{
  "num_hidden_layers": 12,
  "hidden_size": 320,
  "n_experts": 256,
  "experts_per_token": 8,
  "d_expert": 32,
  "d_shared_expert": 64,
  "hidden_act": "geglu",
  "moe_layers": [0, 1, 2, 3, 4, 5, 6, 7, 8, 9, 10, 11],
  "router_score": "softmax",
  "normalize_top_k": false,
  "routed_scale": 12.8,
  "balance_loss": 0.00109,
  "balance_bias": true,
  "router_z_loss": 0.001,
  "shared_expert_gate": true,
  "init_std_router": 0.0335,
  "lr_router": 0.000403,
  "num_attention_heads": 10,
  "num_key_value_heads": 10,
  "head_dim": 32,
  "vocab_size": 8192,
  "norm": "rmsnorm",
  "norm_place": "pre",
  "norm_eps": 1e-05,
  "positions": "rope",
  "rope_theta": 10000.0,
  "rope_fraction": 1.0,
  "qk_norm": false,
  "attn_scale": 0.177,
  "tie_word_embeddings": true,
  "parallel_block": false,
  "init": "normal",
  "init_std_qkv": 0.0365,
  "init_std_o": 0.00745,
  "init_std_up": 0.0365,
  "init_std_down": 0.00372,
  "optimizer": "adamw",
  "learning_rate": 0.000738,
  "beta1": 0.95,
  "beta2": 0.98,
  "weight_decay": 0.33,
  "lr_head": 0.00783,
  "max_grad_norm": 1.0,
  "warmup_steps": 262,
  "schedule": "wsd",
  "decay_fraction": 0.328,
  "decay_shape": "pow",
  "final_lr_fraction": 0.05,
  "batch_tokens": [65536, 131072, 262144],
  "max_seq_len": 512,
  "doc_mask": true,
  "train_tokens": 1624000000,
  "max_steps": 12174,
  "dataset": "wikipedia_en"
}
Below are experts of layer 4 (counted from 0) of a mixture-of-experts language model. Rows are named router (the router's row for the expert), gate (a neuron's input weights, with its number), up (a neuron's input weights, with its number), down (a neuron's output weights, with its number) and show model dimensions 160-319. Each number is 128 + 32 x the weight over its row's rms, rounded and kept within 0 to 255. Numbers have three digits each.
Before each expert's rows: "gets" lists some tokens that make up at least twice as much of what it gets as of all text; "comes before" lists some tokens at least twice as common just after its tokens as in all text. This comes from a sample of Wikipedia text that the model never trained on. Tokens count by the router's weight.

# expert 68
gets: " |", "|", ";", ":", "The", " ="
comes before: " ", " Year", " Team", " Name", " No", " Title"
router:198156127116082126116141096142165091096078143096082089127069163129143133183110135161021143150110184201062133143084191141114082155094145140155151178122093161098139184128167178136138168134106180118076177095151122104094101172096060121110124123117111138061128144106171127062099163144114127125152098141091106106111126170100114088140123108095132144170173119192122152098142191134135138117125123080091113098164114146143182128101128099102139116093120182104109102100133114149156087119119113
gate0:126115128119123109137117084140060062147099156111099137133116095160139108146134129142140117142128082107154124140173137109157150130147126067124141113130178144168184015162200148117125110144105157119108165181114137164185092093106114104172176124125138120130128132168097179121136128139136152136101153127086140161158104135150194169185097022145117130124119085106067127104115161143116068091063111166105057116074161119138064102165121133140093125132136102198098117067033130099099140104153142
up0:172156115118102134093144136086180191091135120123155101137094149104175174130117137131121132085129185093119111127068126118083083160062132190139117150144084101070083153109093134142154161121177100108160064055140152094048184131144150154088122136137141114117105169098202116145149123116144074107187095177169108086107140112130079086110160174114168100153140158114170147191151100117123158118170144059126188169154079147133140140108127124084141148148135126064125146188215097131158114142103115
down0:094190133102160185156108174099101189121158121130156119126140109104118154126175135140102102156144091140149175075119108087182138086219146192163151193094141108127146122106101152181139159126126166150137075127132170124129168122149179130048156140085173127170127162103181154071139135192155135159153130078134080110094100093133096125175120132147106123167167119099151201100115111142102113124142157115164167075172144187074132174151172092104124133102118107119099109115083162102053143123127125
gate1:141162169135131202199140163135144089162059107161158085181153076107123152146120178082127128125120121121091142124176163083098114153082158090069145180157138191179133112085096055136103195102163243143130138116150154165154119113153079162139116129163116147103083112096119108108076106067142128146073082111098116126116176082115140170083157167153131104135095125131092184124133078097111150159131137166127153058109164115076180146111178112128150149094103116124109101147145149159143150123148083
up1:138168146091135151141118150127085140126144120159112079094118067108127122090109109101055093110092096150166139114138098089091137186080138134101138174151074101127135137056070109125111115141221175166138111150122126161136186141111102142136147148130116170120066086111105103190088114088142102151119100098128147121106159116152117138031161144135122146072069135196058174151150149096120184115137149188151163107157216114084175121082159122125147152064115067075100115148110158134105119154103116
down1:105100140131134168170126147155181127119096110128136129140139131098109128062150156148209094117155175084106122125154142050122128108133147075157107166134129079147202185133169142177126144172103153188130088075101126176113124142148200153171060114109168182075162075173084095126086104122128091137146139119148101127101137087139121124149169132133159122179124124119132049176141063115098131198081117155171130098065122094104104176123167124115138096180125110189061166144186163167136150104100115
gate2:058116145144122078139135093110142180144128168163206206121089195113094165125118133048116160170136155100179117128121162134079194110108153118124140125136109126199118040161110149116104122103122118133151173138128126076070102103154169138161152201143127146104121146152124091086108034134122145111066086152154072145134140130125133199152131112130140171092164147111130091139100114107136081135105141090100136200128045134123118113157117161110159114204113119134173137124168104114118115116085125
up2:145153156105159114138109034145150075112094067054152125150157068128156077179151162121162209138123099116166131133106123126185119109122067127132139122135184167097097082058173196138116184112150104075068121085156093191146126149094120105121085033113145137126159160142155199110173166133128107107160128146112122137161082107121193062164097151152143114130113084124183152148140162167090154129118135148103100060138171119129108128155141085139137097082133140109107147168125128100134098116137128
down2:132142134116106107137167102095185118127088141176156110145100113142079138147129080173104097080161117122123107124074114164121102140134171073075116088074154129134096134108106145155124104116134095133124147115171130102073101165122094117133121112136139095188162142097107120129166145135106102140066101092119123082114158098161147124103155141129189182102165092102139099178204075125158128083116149068154103159142169156100139127091148121146172155175143111146102128093070125104136068152176145
gate3:131136129102121101128126089110136079153113142138128163133127037149148110139138149162133208148158101114115154180160139160141123144141087109120127119107160155168166135190179162167139187121123189126075238029135085161147088090119135112107100157110175151141127119165174094130179076113088135123073179143092135176113075160140152112120154164163164162111124100193149136118125170106101144099101126107148101072097173137135135135180143124130096158147147140147075084206136106176100061117125133
up3:170106129125049123131161148103117097071122169096149131175104147149145246104119133130172191123110153123130132151107095107129166101126144111124082155101080140130104017096167123146163067087122064091093110114112146106142103091147094152143156195095128133136176143100090150114180136135132074136156107160157145109144134146089126151121154117128139096150157145045129097135143061151108099067106116100124085197117080117163079090144119115121111162162136122152065084071098086120129115144089091
down3:132158125097104155114103118145066183173093091075133127188132094125054138156127156147118135131148120158094173079164165120139113146116113119200102166158154151146166139077126140121062188154089149125141121090100131145120125081139121150097114109168093133182169114142147133155116137123117196187138106084114127157056143070128150152162101107069155096135139124155133108136068119119162120153093106143131125102104184108116118189166179092122110097251140117127073072067123144107113096135156124
gate4:175098163100104130153148109127136096101128116108163108125113158126113104147119203133177169163111126121123133114075142153141162141116140086109210169127135163160153102068089140137160100136130190139128074137141178174142090105156105153136142237140143114117148130095162103151128130110087142131115088140097110128150179118075150121203129166134109060089082158123067167155145092141153122147138119101083126137128111133118144123135181121098141236064119185170142134141179101169077132060107102
up4:102140084145134134096124149123140135131137157135083126102136107149148158120148079102100136124123141141115112117192123110134129107138141147132087082118130100095112135163179142131109176127143072112125219097110065094084140118081130122153119041106092125153120143144101154086144091140179129114123152117145165121096088149175124149076131083088160197168166085186143084065121172122100131109110127142165102107129134141149102106139095109148121005179147111064100129100077130083169134168138182
down4:108121111090129092118157098114072147123107156074122095151115093156137147103088139078058147188106160117088126151189178151108128147121103162125081114090146134160117086131084106059117123105131172107106148163172123108109099139082090172118139232129100064153090184111209154136172122089124209106102101138083135159096112165084151149116137094065164133114148117138121178104156163120211104107122136092121117131130143128153116148125128113152125111155088150151186096124099136139133142120166069
gate5:086166079081073183133129151134111179125096120071151140145150117132164084094124102108083113152085110116070142167022048072111147092166145107135085120120135095148150107072106076107180122132126140148156135112074164131120097109133087120119121149146157123138141157194113045161152057115143136132072163173174189117126160100113116139165099134170127124124139146166151117130120137134106096147119139172175167103101109105171133169118053205106160134139137183183161156065145115126182131136116138
up5:104201135145127145127080218140139147115120174161177130173141117110120082129103142120081118119077134115066157110110068107073158112136154119144114168149159075168123121101122068116137095151120155147162071157108110104099114158117114085137119152150159105132119154173125079187159126156142154163148103125157171121105137127086106144145141111146056104160149155176138084130071176115114121144192142189162187122119165099157121178070135139151190170134119152162149148104132155148135144142145143
down5:197091119119164085130121124165115136089170092151108097108158144137120167121094147155184126136177178136134120105124112086147157102170113109146163117114166116108089098083122152138070132146106091109126082112115085172108129095080135108122118123166135153166132074170101154139053133128117106092117141159081125110138140190182100138179092162148086193135114134174097133148198115195150151130133176158104054143136135135115159155113160092120173155121180143128111048095144133172144077125110162
gate6:138118133129055139086191115121140094134110125106133171044171118131189121124142105177168128102098123108159174096189093142141109130106160093121161108100088165079139103083199188149132185130108096084026080099116118080095145139142111113157104120067111098154105174116102108129176107065109076098103128202134118188151095123126143138151096135099187138157091135124104150123169175104127112116068100093163159118151131181173175092147144136143124120107117060118158122206157117097183105118114058
up6:129131100110182095160089133102097139120142159152116081176078181112123148134106146098116150159117145133100076163086157094075151149122103122141111137157139103181120143215094112128148121125152174183178182133127163196183099109088179154108172166147117162095170085151170153115072148197157156120140138070091117073105162153157148110130156095149126093091177125119112151140105095138094139130157128150097070118107136098091064137124100084089114174159107186124067092051085121139071147158124167
down6:146149109077134126164125193113129165155080121142092120111105161104151113175145135112084144125151126166096115182087164102137054167165177163118125134100169137149131135193156104087107161073143145169074155115111135104177152106113171114083077124127156132154095095110166115093131111125169157102110126133148148130121159091121079105166148116123137087148106120163109190054098098154187101142111106145140133118085143180148130100197179118125147102083101139173145117077152220135132173120157098
gate7:195118122124175100137112099168165139168102141084115127113108134111121129182113149084122130144095156106076128117137135093152141121103107139139195115152141101158133084057052191137137137097116095142147144149206098157188141140101071117100159135148092106085146129136112162156144140101056150139105073106113158152167098108024116144152113150097093118045098174132103124116114141168145101148137151153098126143140138166135101118155123076135106106160095082116120119127108134151093147136109154
up7:179092091138134158144125188165142104118124145129122089129132155118120181157129137142126105112110161142071138071157148127146191128090148135098164078140134091126143158088107146130136131099107144150136139148191092173163120144157103120109146136151095093110121115094117112138121176122094143132096106094114161139182123107031101151141092101100069126131088173179083107101115139146172138130152134141119131155136108144128121142117123102152115127085105092116135090106087133199099135145125156
down7:156062176111102141157104108162155147073155117102066162141135129085152124125158090109164103124142154126094100103113130099127111096178132134099141122135147129099109120140164104182166099132116145207149080117081124115127151105081152117155058065114190125122161075089121116147093111147135174160209105140109163171145109086138083125103097117119158117077111096130130087132136092164107127177139157178120082106118138161107153105147201133127102110145140128117117128086144198110128183084132148
gate8:160140113090065108154140205165070149106134132067192118113134128133099125112069241106183200096137161127139123167103145073104177071119171102134131196129117180161147102112095081124178121109089089093112160138086141087116078135122096144141171119175161085117141165128090125060178099092111093138091099143184142085126109163132130142177121116167125112171168145138134113129115107111121125155137135114112083149112018140120077147164129157103151164189130144109179109105134124084169134099113100
up8:092155120100132152128159095098164097118114158167099074186116208132170135137167095162079103128063101123110102116127149103123114187120130158072150123114119091102164143157099113130133106151182190154121149143150155107147083108103140173115107180099092135123114097114163094167050191177140102132119167136060108089111176124075149159107115177108115100103080163088087117072171134131129129115089127136134167084129167117119150141070148098144091167043104143126098107144110109194104131193087107
down8:113080077161102183150095158103129110142123114137072102109160171093139069091146088147135121114106139120086148110126187117077122199096108129087122098153144085163143136074110139141120156124139148183142137155118105066139150161126169113119138117135071140140101127137149137107122180122196156162101149098110106119112107161141153143180118163108120108130175164144113095130129194171212080133086120142121153118163133108062104133161124098131162187126129167138141082232139142116191169144147126
gate9:189150066093139166097133098167150141148101082122137157162153081113125148095132089176104110103136175151167130102095107121139109108108150128107158112148155107118109170041183112141138190138145150161127110104147123112136153134117076110096112080157079090105108124166177162137125207117193116165143096136151145119138158140046107112127155093113122154167195128114182140084106108079147112164168119163103169093146106127115187156093141103140142141082106095118137123152097147175174160105132084
up9:119103133166117102145124139111132065091145148138137079130029196146141139193148167096125122109119148129026139110136125134088155151114124124105172188111095136141141111137073132128097101164091165096139107170168126135078111151104136157178106149107161153156130124062120020137111113178039151083126138130119121144075124117146118144130103181152117084124087121178059144087181130134136153074091134082183097166138188126157094129140123155108119139101150151141137079085130119102104128160119184
down9:135153157142128074093125116125129153166171128119179083160128107140077137152119160124190159133093121102108153166197169129169129127085128147177160136137058151097085100161143156076133081121137105109160117156099183092089122142148100120112181142129099125072112124167081175066158140126121141136134130134141114103140106151063120067156133124128092160150112169151176177060049131118117070083166122075144140143109180124154133099146134157103102154135115085126160120135095085149158110170112106
gate10:118173106145148093122138127072158117109098157126122174079094116127076126125120131114147114158132170110123092163074206166118123176048147126094062136098155118065142108081192192115134152119164081080122176135173146085100123107136153142114119087117146109143105191079120080123086098118152108092119122213126193143110159143159155086112160126153186112171194109130174169144162131109126078074104138067129118120126144126113117146146136160112126139056133164150088141108156116122109133107107144
up10:072127093114166146126087184099129128132101151155107178085123103101052128111136115123127107137157162149133154112100180158172143152077155116096073133125173094071132125097177138088114149119121067110175161168172169113113138163127130129072114110132176076156076130073091092110083091120104136142100159170190175171144137112160103101079136136134136151180181101135142112152115114163143112117144139081152164167118158106111136175134133151165136118066096192150117170085155156160076149069122153
down10:072123133128115068168150110100103193131128089129131131172168135113100096155093143112108116125138122123111167110102157127092103100142107114094131076165162164113148191139152160115188158186193148088148145128111189128123124109123183106094168134119127070196074116086146148147149123125206147136105119158098102118131125116079143105101097141123172097060125132116121085110105102154094167093107138125149154150160132061154067092179080127030125118147125118111077074160167108126101128097131193
gate11:153127075148141102121146140141095137196149115134105099076109036126152081159121118139124126158122146146092103106102132117082157129150154127115144078144096111130123166196147097138126135119134224154067190082121112161128127154063147104127174129160122081095082136159141105157166141077147146161102121140137137099101132157107100130134132141093148101098112138209116142121106176103143133170157145163113154034126144173125182151126156091153158131086101122128112079132116143133096125126114149
up11:121113113158137088101138094099099142189153088123120147075202045123158039109116107141125115155137111113139106126102108133142189137153125122153075079143120126164131128166115104119118157126166204143099198068124136170135120087089134139124142156131131117109086160170151136152165123080076145141093121157125121093084123128174133108128141127161174101109111126168147138183116161105113137154133144151150155040130136130104167151136141110104146122136106125126078149169184125128081104090131182
down11:191100113119131159140162090117122157118174126113143149139121177093136096132115084108091164183157099106113113088103123139106148195144128154150092129119145157136150156135133173166105139108101207169133086061082099153127163079094113100097090073124127127136139039099135105098041057096110140147148108105103111184095154086167155132140099135087166086100158126131126128172098092075150178146091157198143091190166074145082121159163164136133098128162109119113034139110106138132127119098160146
gate12:134172106179135087120166093152160140094112128102120107183089127131155085151119157128128193140121184071102092081143149088105126151068159118109125127082089135148136078094106165135180191089077101100125118101127132101078060137157119175157120153104125130111136162103154115087108104087089096076111140142136088152103134147156171142140155128134149122125156078139050174162161098080090142127098126131140091141128134182192085082159131148110080118163171114164097067132130111176104143076096186
up12:182149095090087129097175126069112104094098099139114144133139171160146160114121142158154109134108124170152105214095117109124131144171136088122186135125134150159135162134164097171113094187157200096110113115138169109131171154066142167142117154144080117124171157116157132186153154186186125152155077144112137104141172147112104124133145091084125084109125123119141135101167143127127083080106096165116116070120085102093118140039179097088139192088132126113164152122093086070171134197106056
down12:118131126103072116069137193160096116088101124072166112145171142149156140093161133179184147142143074146043120189150091136143126111142125168126123116177163109135173103139170103130191064064145087120130118155122080182133125111140134115129115075100060153119140146190080132086167119117161102190112106098117189092168159105109122115134125105151102107111090180110115065123120107118129079105121155159153169127129093105076108078063147132099083164112152125105188143171107144104182205169147156
gate13:088103117118046129099152143120129149094095119116148051154121055158115126076139105140156159116120147153125059140093056047157071188153170071093123161118111125089140134161136127143166129195118144091103130142161178096130155177167087188133141130100128064159182136138139108128182154150079138115116152162171093100090136121101101144093105171064135137157141127106085132130155153094096163110142101131077124110170098135118103135160153129125114127034179137113159146127131103139236125189099086
up13:047081155095107171109080167142112141118093118120162121119181069126089118089144092118135118146148099155128131137158041100158082103147131115154105125086140076105133169179134115105120100173089143142129131167119173143158160190173088122120119120107135119165119102163117123109168106152071177126142191105146081116130153099129093136087126161087150172136134136114119105163075170100137199167126110139098118154157138122104117164200086162162141083082142132128142187152136153147162107126121138
down13:100101105128112116132155089125113114178091113058095121145131075075138094132081137102148154141125152146050167163053144149127130082189121107083122161097171128156128159150132140077104136113131177137160156085080166149131143240138141185089115093121119087180118097145081199071142076126103185132122147163153134195093119113092109093117155160062142101115112152127094075096124129121139116056108063149121179166074116041152147146204106103093108077121090116147133145137121165141103122083122171
gate14:127125166141127143153115154147154148046117090159155118139098199116121154068107105151116125126128114119168122154114150164119121117131187132145114169130154132141162181091141132127143090176124144158158072119125136149078165103132123122096175097142127137111112167103231088147122172143118163104205094123097072126115111097078107179179148105172094098155126070109171119149110111094147174148128144155101138147190091165148108144093143113122100250112133122129090087175126127168185087096141137
up14:178149140151130071143145122144213081193161184086144116173117170100117146131085196126144114119106099102082120139181178094074074153128060143089150090152093170164168105164120169114098121135155105099119115131069149095170124143095114174147086159130163140106139139108095166159070077103125086152133125136100151133158149125111115119133141155089145075072079165097157107099144115120106115075144140105060163114112139115056089166104171115155162049070097085135138140109145136136115191140126087
down14:073160130162134171138137139098093151167110109138192108148125155116130063119145138129016134139060112156143148092101144116153146173149070176049125152150107148170164130108142198151176150157029154107116111151063137165158126116077162096151151108128147169099175155165118093118152142191172164094128097153132127070165149118147128118138150160159099097134137138139136093200106115139111135138158143175161097133098154159175144142167075141112112140144124145137153142067223086122115153137151091
gate15:121116157105129168163116167132145159110180121120116142110124066136081146126172099140114125125096097149175118097196181152126143143160127103105161134131145106120160096113121112117139119146128107140114139165083135147131024158115170131128134111095120128138118139138097152091134177151184131150080152126120105112147175126133206107105074066094138087156136131168144085131112097104142157168146108083169111145113127235173153121131141158081100181073110084185070101069133142122114146064133111
up15:128134113167131057102143052123076095136078164130119128155149182117177102161099168111147106122145157092097153177068087101136120116095112152168112134122101147152113150124145130136115140085138134108112116118167140104131237103112065123137108172146132109109137131123176121174142085095078128114148124141145137134118090115136058122148150193157125173111115108090110168107131172136097117094112166184083136117130126027088101135134126101165152073180138160069207176186120105156108108196103136
down15:088187123148113075178154114150082170136151137092132115168163155131077181096125107139088105161125140146157136094075127065174085088122116147166170068127154114133124094140167124207121108189134119122206125144167124097133152187083116117155100114102151056094167150128122100096074110134112166124092138103097157130096086134125068096104102153130116156152129100127142124109129144129129113132131195096115120101143067107122116145114121144076134072113078057086138159108157102120132147120100096
gate16:126149112097136123129134099135171117162100153090122121112121102139103184158120118070128124124161143106115076141123102183144124180136167113098101140114177138155092131100168125140112122094065084071107171162153181128150090118126097127161154118069124155164175139124128086104147148175132150131161112127129144136152141125170108063137141150167140166139134050119153174080098117084105143125101052089086107159164187163101110065145083173151096083163144187152128086112113140113096107107139109
up16:154121136157109114118141144105117124099170121158123128159125182130163101113103109197155132116112118118126178132128170072071097077092093138130183132129095138125146126159085165117165164172215198171136110100126091155115133085107163141115090159182108125116089164123161148158100111087123091108130142111097120112097112149114153151141115091082103068115122204197095114167161110156142105110160183149134142123075088073123129176101157054101120172069138079120118154129110105124165170141121147
down16:125135119147137148154171010141165154123134118159143128160140124207146140119050129105104158131124135121125068132119130147220090113129103161125153171157074133085142086101154145123100128113129088150063140121130154142156127103122107120107128192156152118096125070126175163103105185154087135039167140143142106090102149159157116157120106119104123135159135135136125110150153146119068123114109099129097132089158132138123092150168103145111127132116084078114142142119091066151164112172140110
gate17:084125105123134158059111162097117143146108131126154153121159149118156186154159154135142141077094107102093120176137146162111153103080129154114087111112130107120095166189124145110200127088079079114122135087166125126138126142117146114106145140119139150145154142152086121102232100105117142103142070099172165137111151116130155115086154100163109186186192134138135091162115129164100112134168085091131215156140115126182127136114045137092107132155152091123166158109149092130060121143188132
up17:184160158151098116175174065137133139104157137131101123144106096144122088130097108075143143185124165139192111100105126095166161156107143118150156124132121144157166108069109154159097146136166134114092138131083151094146147057189105157143127132127099109076102127085199117136031142122120111152106190177082083110142102151072126152179088123090161059096059156114121150131161147076132109117098195162108035093112099157059142126147166117144143131124124182125111090130102118131190087097084136
down17:082144158136177153135211053092141129139143048130166104149073140168146165115139170107156139129107159165126138099081121136124119133116114101136053113138107160113093155070082132106095149161180102103087177091091174078133103130138090172093124112136165106133111109110118165087172129087126131087151171121134138146163138126126157152113093125092108112142150171159109105123111155134146150113094134119137117160107058106110143085172163134114066112163134085079100145126121146095107093096085140
gate18:107185118173145043109128106095175171142137112123121158182106168147105133054163151136135143081144128159110138146168032214186112129171147100117082129098103154123164114154092099134149104084086076112138102177135148076121075195151152123169169131100142131172166199075186085162165124141089129171125139127184117122154130183096078102075096169101109152218096107143190126153127168080121148101137103165155143117130098160112146133159137103154147140140183147118107157157144125107145098156140087
up18:104151081137126127114109178139127123117133105138095075090080206104144077096091134118144135191132147162186144143180166109099173169132142153141154100137132059090131142053159080146102114144163136125125118196164119078056162111169099097111113133139119124093125148140114093199111109141137100153147145128157164066108092104080117140180160108072145116123089120098110104100116153143153083059091146171172151155139117139145156105076190067182120098160118132128164084159160109117198159105099133
down18:154148098108136111107133107160138114098108100094143154112092074115138113115124090090225162114163142077159127112133122172118147117137127196162110182142163141169164151091033112089134150139222143147106110111143212090119126123123053096054105120113149138162036144153113119114151142135120111148112201083161098167173099071121201130168171078119109125115115111135110148148116112062147108050124177087149196131159106114155123188171155160157112138099104078155149138192048108151160104138095124
gate19:076154141150138099135109139131112117104165166145212146071144182146170106170170207203126131065139136077135120159145148146128107120168137115048074126061123143051141149152110135133151122120145084114096074168112124160053072171159149109102097152096122125167189106121126136092153174143145114132124119144159091110104132113098201138124127108124129120164149132057153118129135115139112196135152124108103136146110109161146044139109107142108135093163139124142152114147124113141139120101193096
up19:171136093114095197110171099122123134129086103111058114195094074141125161087108066076142121178118135154111105133119097101153159164080134136172188145164176116237143130095141144145131165154141188116127163076151148085217171105125129175171165138157121139108087169112175112189115070113108138100130130164095161104121131162153074103119139139103142101094105146178098144129169139080114067102089128148141123085161135112096208105114135080138105170078159135105126144118103124075142120169060135
down19:160126150104163088129123092173180140142112104142080140097157148196207111116156137203199130119090073120095098166154104137124175140118124120134119150127144170139083184135107146088173144115134169104119128131137131159170095192168129183075063137093196140125170197151128137133203118075121129140148149127125144124096160141152115129104173164146118100094127111098113152167198118105135042106145130075082153106073107147163139117107186127127165092164131160126201139123104106105197127111149154
gate20:118123144111136227132142087106126164123101174152189121100102102130081129128144177121136101164203175121121117153118122130125132122160152068125111108124139106145129160133178061149140126127098100117133112138132177103175106130128089144164156155075121061139156132175146112158160145135122146156171087128106092124125166130185138161104120110064177123156158181136133133183110075099111155126098124145104054182066094112139111086153155167143158095143144175168122133127116147105147145145085062
up20:073069146088171211144096089093122182113112153133168160069121067108092102149152110135105094200198170099121147122153108165158122068150119097149120090120143111135152156104190072117141136111092087144154111109130137129177094140132104129166136084064152067158131122172107125151188099160107163121146107101114126152143118134171130179076099101080130153127162171136116102167103092096119151157126134114147069211100108141151153115143116174153157065147130189164130176113131155127121145120129117
down20:144104127169120134158050146058148154157121140133117132160167127091150141043142160155143101111102154113151114043111140061093111160118123104219149123166149146193173054121137144140142074104130101133090149158147137099165148141148225143130108128115088090113146131062121102142121140124183118106152134131110139153147143105148083169138139143129089111113172112095127123145092135178134123122083136149109119166124140117113064187130135163092083157133145142154074090103108160102079108116073116
gate21:108140110167113147116106182119190147146097112148155162167167197131107159065138127123146082108156180116134114132162127161179190212201132119121094103149165204173147179159121121136148132119065112104139084131145168115183096159062108216150151156136101176153131136114125081154130210165221102126084103142175114153142178114118101119086142126105146049095177105093163142113118157111130179149125141133135099133163152150179124137108155140123080165105138217142101104139175160144165122123139090
up21:060089162124140111158085192122198137131079099151191179118138109107078164084136116121137099091175165102152157147171148170216195163142122138175034147150170170193135142147113142102136110083071114117170093151155159130214107184078138164150116145139142158134090149133074125132152154114177129147079103116153083154138139100127098157067132160150118097109179090076162111165104172150143161179118167118138112182172168118177122155116151164157129151108109184154155134126215157195148139091149143
down21:081137183101111121165109190099173051116139196107088149152185141087129145078143149177126088070214133156133128118131096101122132097090167085138106138112111106087103115056084097105127158143112179181120114112188132143117121118155160145163165119099201125161083131148113054111168096198115147115157174108140153151126111134154114179057142138149100075125184060158087120113146100079128174141142151070117089090076154113110141086153146159150145189146095093144079123083199139171088115174098130
gate22:106197167181152058189118160163109094140104168147170153129163131134125129138137172113170176160150135066138113186116179099114151188204142087069095109124114177172155090132085097123109078112117136137124180137089185127121080116155098133150088200154150132097161104178132150109126176092050114140130134133123135163154140092113126174187132148133123153137119174041174139093079128127114194142156116126101132148118085156118150146187150163154108115168085194161198180200084121152118181083119080
up22:094153168162204065147095097120157134156111131126157144086096118133115088143118156109109151203125144056126108169102188129093096164192101110123155110143079171131153113121105197115085110123139141170118104087103142186096092136170100143126068150134126144114157100139140166091131160122096141103148100097068125173115167102127164149161125142093141162081127135105149186102132124127137207095135126030125126142152094122114134122170163188085116078173106147106129174221110121158099141097135119
down22:115108078085128111121171164147124145164108099077153118148169168083126154119096142202153200188114102087096102175079077092106143092137121157166137186197161152127080124166157121095126165126144122183085159170132121142147125112146154172139186090139108116066078169144091137101101147095132087160126098106147121135157084164144191055097093082178077099138071138089148084125128152158116087188146065195117126094085109146137130077112112167099110139103100124093157125169213154113104194132091150
gate23:194098087101126098164100125030116126139101150067105136067099086207142125159160153139118152157110131176160065138118092101087159103109128133175128158131125113088141145159182135159117191139136158099073075121094099167192113094103147088147172089144134133175128145142098174098157155137141092126142095136131161139108114144162144109135154072149140089148189087165150191134128114121108129138142078086141085081114162133197115162087122134105092128161162144130048139126121107146170173162148099
up23:172081097084156110189077156046119138163129147103071165066134096178131122180150109137072121170132117201172088089119116088120122097111100156171117162171140091077137182149181139122097207129149134144104095158093111190189136084099156075139154083151155134169122120139090150086137144160145097163128081132141176143115106129199121100129134060147130090154195106192143165121106155146129137155136101082149096110133183148168134162115152136125129132171124150120052161133160160131152175155145105
down23:071096195153147148134131206089150168117187142109127059031102104125180133154128097137116143130126110112127129180103141146098139092051136123097108047113092106150115182090155164095119150074189125125234127129148114139145161090110105095189172148138134120111093136108166128172154147172183115120139094124132140140156110111137110123122132123195056167123072184170121120146085115105146109081155052141080154140197086116185135094128182135120140189157090146118163105195148104160148141102078136
gate24:227137067162112135167131064147162115143087087121139095210172215137112136155127214090128119087134146128082134112176133122063062149130156105054205192119123165106157172179149104121114111130079128152149108137181122122145094154119089149136122122139156123142137125113101111085089136110244119157120158143174121104123148123145106117139184192173144096146170076146129204086135060128103178093134115136128108072167195108117144145132160106107125095153137129184145132156164127120090215151119108
up24:164152037158115131156107131166173090120130080145149134157176188124091127145122188092125121044134124111100150095214139133057089161146189125086134195120117130125156162178111080118099106121095129146181124167187132117166112162120089120132107152139156115143107097093117093136079153092195129144132187125212135115139136133165088147087172176154145114168193088089160158157119079121103187111146115139141135098157198100106148175133135119138142107176137142173151169114152130155080208150132112
down24:098070138153130146107119108165150134133145063132128134121124174201093194152144133175140144122110135118148071094127154147133116161127151129186118178142137121137106177130156113138124106129164163160086076110171123136187120122149121112084104166112128175116222120096127140083094100146069069134183126134137041075080159112106131104163107145182160129121077152122129086197111076113099138164120125087082167140088196181127108126075178131120114121167161099086126121127080143143147120151164135
gate25:094140115115094148088190076171094127115156137151142120108053121131163094085142107138152126109165086150120044120173081159070176169195104091131160139082072102155123180138142108133187119122151096104131147162090117104138130135152196117086213085146126115130091127228096125108118105103097132128089137126173119117142105175151145075109164171059113144174141143103145137138159140127125150114119083137126111160157095149112123118088158126183090188128173168147169078127119156105178124130156154
up25:174126114136163114154091161112148131143105111090097141185202161121133159180096167146123142144079186104125154144073194088170086105096168150081117136174152173125159091126133152117092125103137183148121129089145153125114110098113074166172072164121119143122152131056208110191126158117151123126158090173071155092126138078099101182167107101182144082113107108105111118103131103136099095107147157109123181080102134147116131165163124088080166072106109105111103145148101099144084148162113079
down25:084130162149084120128111100161135104170118128138111162106138115069085094061120133102123109131133146177069155169162102156158109055156164178105130124127118127110059125124184178173160114096140117070122104124124136093109060116106122191071104096109111083175105170153164084126156121073166133206094144163162124112102065169104104101110152124128184128104071101141148185161109179096117129121144126153170184115123129161114122151142145125134140104170101189159203123103131067115125119139158147
gate26:139143152097138106161127180147103106135124091139187133129054151133122175121131115194172124140113128059137161106099140148117111153120105156129094154100132182090141104117126163166132151154132144115117204071077112154094050113104144135153178092140139125161148130042103157135092107129174133102128120116090101129139175168144161157200100133195120120170188120069163187087188114109165171114107128079157092147147169140135128127118122126132137197112142177144057106095115140142124127098114135
up26:085101157079161091155102168148091144171121072178177105109087166117101164145107099176150129145124131052163179089070115121158140124117068170172108125115120169115111092140152149127133135129140135139134189096090096166118070125059181119139164088145164101159146131081060169122080103122161171133087119098110122121116156148154154175174098152220098122174161125094136151086152138138170155167108151138198093139158181103128128136109143135148175183126120178145076124074159155132100114121119184
down26:105135106141161101126169182112166127122095188137156142138150124137129128158106149144136148096204122067117105133093140145119092083098094091066101096061185129167145128095122160127112151097124177171135058123181134178166145154171171131122152152090207142179074139137122098168110139143116082146145144135087099128088094125114125124095141141157100106121107068057158066112142086132088106091167087110124119121093095046109114136149149101113081187146148119174102138164092126202097159136112135